{
  "routed_scale": 2.83,
  "balance_bias": false,
  "groups_per_token": 2,
  "optimizer": "soap_variant"
}
Below are experts of layer 3 (counted from 0) of a mixture-of-experts language model. Rows are named router (the router's row for the expert), gate (a neuron's input weights, with its number), up (a neuron's input weights, with its number) and show model dimensions 0-255. Each number is 128 + 32 x the weight over its row's rms, rounded and kept within 0 to 255. Numbers have three digits each.
Before each expert's rows: "gets" lists some tokens that make up at least twice as much of what it gets as of all text. This comes from a sample of Wikipedia text that the model never trained on. Tokens count by the router's weight.

# expert 100
gets: " 0", " 1", " 3", " 5", " 4", " 2"
router:143127140092061089110204144118076123194124084062135106129118129141145176019128134135131109102116109141199090130155155116151113087070105031109110190119135208126101115103116073146164143103185047125094095084205166100106106121097121094068143121168130124122111153135179121141156142157153107125158108154174139116149118091217138140082137184117181131094126146143144116178144130100107113070106159120132139117104132125138166102074164119110146053113100158164123127102153172156152126136138155109136134103168124139118103131078103115128128128098108182145127185128087114135078107154140127091171128158113129121088101133133115157083159115165166135116088130160086139130152107135092156129188109094168096119103187126097102082156101110106115088090100132147051126170133158159152045134115139
gate2:141163120086172150110076159127090117107170147155115110119143144149160102093150115152080196137160051095148140146166138123145175125122149103151134103120093176085117126156088143089092119183102075132080117167117121178118084105147079132156119123106125169143084135144160165170187120119085113131143149141119125093104115166174122110144102116114201213108138104130120149185164129093154179125111151089141099091111119119159168108120154114116129148144118100107101133165117137187154153164114133052145137139093119064119136151157152166086166137078090076103164063148087126113144086092194138100057094063130123147158104132164088122184190062195142159178132113184118125107133080147109082131147184181097126081140143130049197149150141105068166147135127123147134148127088103170127137189162134
up2:061125173038109092149177114085165150177116160157144122092116110149175108153162189133104180111138111163146145120125171166075109119128114083110102138146096140088165104184103132151164141118126067161111117151144139083142085100093167172138105169152136069161116143092105093180124106163099136181153165155119156065100115101098224132121161118101148141113124122126146143151167178177083137153134116149098102157141147086139164126116104042055167112105074126142140175095162136146159159153063121137118168095157105168051141145105143135128131167090088108144124156123108143165127181163057168090163096105170156164107085141065146094109162061137108118149072119141089123111181152097138160152161114108113135138185118101103129086136130119100081155151089088171121115116096162087138100174131171

# expert 99
gets: " 1", " 3", " 2", " 4", " 5", " 0"
router:129185184101138118132180151155127133154130109061160091134128111144124132075171142113121127133113109154186107112159098141169067140097131049121128168170097206159151102091145076123199152095175085115122093102221111113134115115023105121068114123181157118102137178137154067122152084136078119133142156149177120138173073109187169125091120221083123144149135143191166107168084141151103140094115144128126154132098131166141132152075155114138180064127096144142120116098140177157075194171146129112094124094109105169073064133114144120138114144138110152080087123119100155130101100169125133100157101157136205131092068094105135122098157137158136139107079142174126141112117082143117151112142130142162107139132183098101088100149092103109102122112147122183068116121150161101119094164124142
gate2:079114131155153086092119090114181105103126122175154156089173107070109145073139110143183141138122098120152137087141140126174187129134091056166124192143125183170105165151103162141097113161170107168156196128157129149110136102110161075150090096201071162140117156088102083107174098167104131079150186101074126122109128127122133103082102158119078087133112149192118118109141134146130115089101125163134099105130133089130137130100122114076136107127121111081153147116101085088120131093160132114123079154145086164189163092183080060134152148173160150054134122186150129123136122193110129143107100071086114138154156085084156117139138145111144167137132159136118119087123077181116110126143178125100106139074106045165113093071107147163162196117185184158127096067119123154173149164151097
up2:124133158148157091095139116156133073122138136150135155126116133097127105086140096141139130166150154170156176136140161098164189165117084107115140129159105121142120189189065166169096151158143120189167199158127122150126112126139150083144115118153101142121128126161139113185194130176112099105133138141137157164096092089159126084105190128099122082176109184115097159111056167202120131084091164140147128131101146097111120131132155133096095099151119103146149193117069067118066124056093134116158133127125153176203162142195116115159137165181137125125079067130191122111160146171121108169081067096105092071189150098080159088108178177110158159079091115200139122126111108177142104103124146171115101128102182102166107118127158090158154145158167055112172161126108133104099120106134128

# expert 66
gets: " |", ";", ":", " /", " 0;", " Coordinates:"
router:180144099131161100078147126133102160179128108071098080161165112084114175134178119143112078068142165130125095106103147119158061188113116117130137120131128112126105050102152106119084103114179129137170132124177141169191110066096147119146126175196121089112150113124161162086202105167032093111142129132130084109114152126156179109192084190162111105074155126168125188162117066121175147091187193113177125120128141132203111091137156165165107101150095105110119124128163131085146163134131152097096099096115093105118098124153132133163116153127117130161156090110099145123173120162071062118108161126162092131161125102029123134131166153099081135158141142088087136077118085160119135059144157144114145109118086071166115125133148142126147180138083138152081152097151127167112141123114116
gate0:080172189233151100146123115089157137101149061188102121128139131113179075201129108126113129090129174071121113070165109125151111080180132172143115103102059096151085117130122118089165178125108139170072113131137094125157090206152142092073081153131139138211113148097178173145120090090085134117124180138103127122122121121093155124123061121190143170161157137137062168093143113179083133114125100161146077154131155151167167160126118073105160127109144141092161128112105165131163131135079103081097113111158126147118111174115206095125141131101114116122149131079169154124136117125099066064197096190165108138081138106119130202089125114175126128144089107084135113101165063139122154124119128142122154162108125138144097141130160158069100155119110123097096110115113107095152145133085115
up0:113151163172188080139123147067126130166167113133129099165070140122135117177134130100116084082102127122114113136179128132143080095166169139125119133124096065100102062156111114059133097126136171144071080163064117123150149158127118048120119156121100148220200150067142176108171053123124077159173102130115099141122143127113093073112146060137136132164127175133075109093106148132052120119178120132165095163162127204177147111143139113109178124115146183109135071102153170099105117094072098126102087120147145155101098144100176130074130093119115121103137079143124104133146095106125082132092194160140157091160137122154139174101099071122119121140084181076093148123140095107141183127080124137132118152098156143147143166127116055058127150159119112085112149105118186107127153136086117

# expert 37
gets: "\n", ";", " =", ":", "′", " /"
router:227133146143162116089200141106123157142131140108147108153171153163129133137110141141168092102154121149123141054116115161209148167104084098101096113183139140140100144116148102154098054151159143156120101123143150155113161157153119135128057148128115120129163164168118047125139159142108147088102137055127062131165119100184172063161134129154093076113189141108173099175059078093114147130127106133180160161102088098184162114149111132153112112085082121151110195109152154107063115140151122105094098110104110097115136084117118193150148144183167151103075182070145168094135077103091066151169121095123091092103125145080066133131125145147078110137085152116169103147101144200132113121149141086144201118142134115132093109099141112139166154123122163118104150144143142165154107196134142
gate0:112098102113092140117113087172152109144085176140116139137088102146117150050153129164147044138152107160126108154130071127175168120065085099160146130130113122125114116139194093123066127118153098149146100152089135145076078104145100129184145117137134158124121118142134083157187164135130106120115196078135164182080137093105135100143102116093115133129186080101122080098052180124145114124073038135116113170075160119183137146111100131128188100118147180083167131110140137129182092238167142225146123119151151094119145112178148119152129100177112148116091133114098116162116175105124098121130162105074098164127101133145086136123128168166101135102156160152172103141159085150137143133076081107106186114151097108197118094127132106161164116088107163154082151149158105104141139100077074
up0:095108118117116176125109121121077080072171075120203124130127104119142086181162110168084117175134108105152168137173154111104160100152120164136104096118118199158072082158118152051167164145102152093169171154114116134066168146134128107091169114102080104095121145122106177144119116069081185112119093153095108075108192089153117200098108093191102126125115134123191130186092123127191158128163142133074161123179108138104076135141113149072132159110163092086120082157143134126135077079131145133131065137102119134121108148092146138143070135109109133160132079115125178113144135095108119128163126092198143059131084142082163122118197111164141148147126100135173126106077154088105097158142082105085042158135136171125117081150132099128104100139115158125126077122153146092134137109154054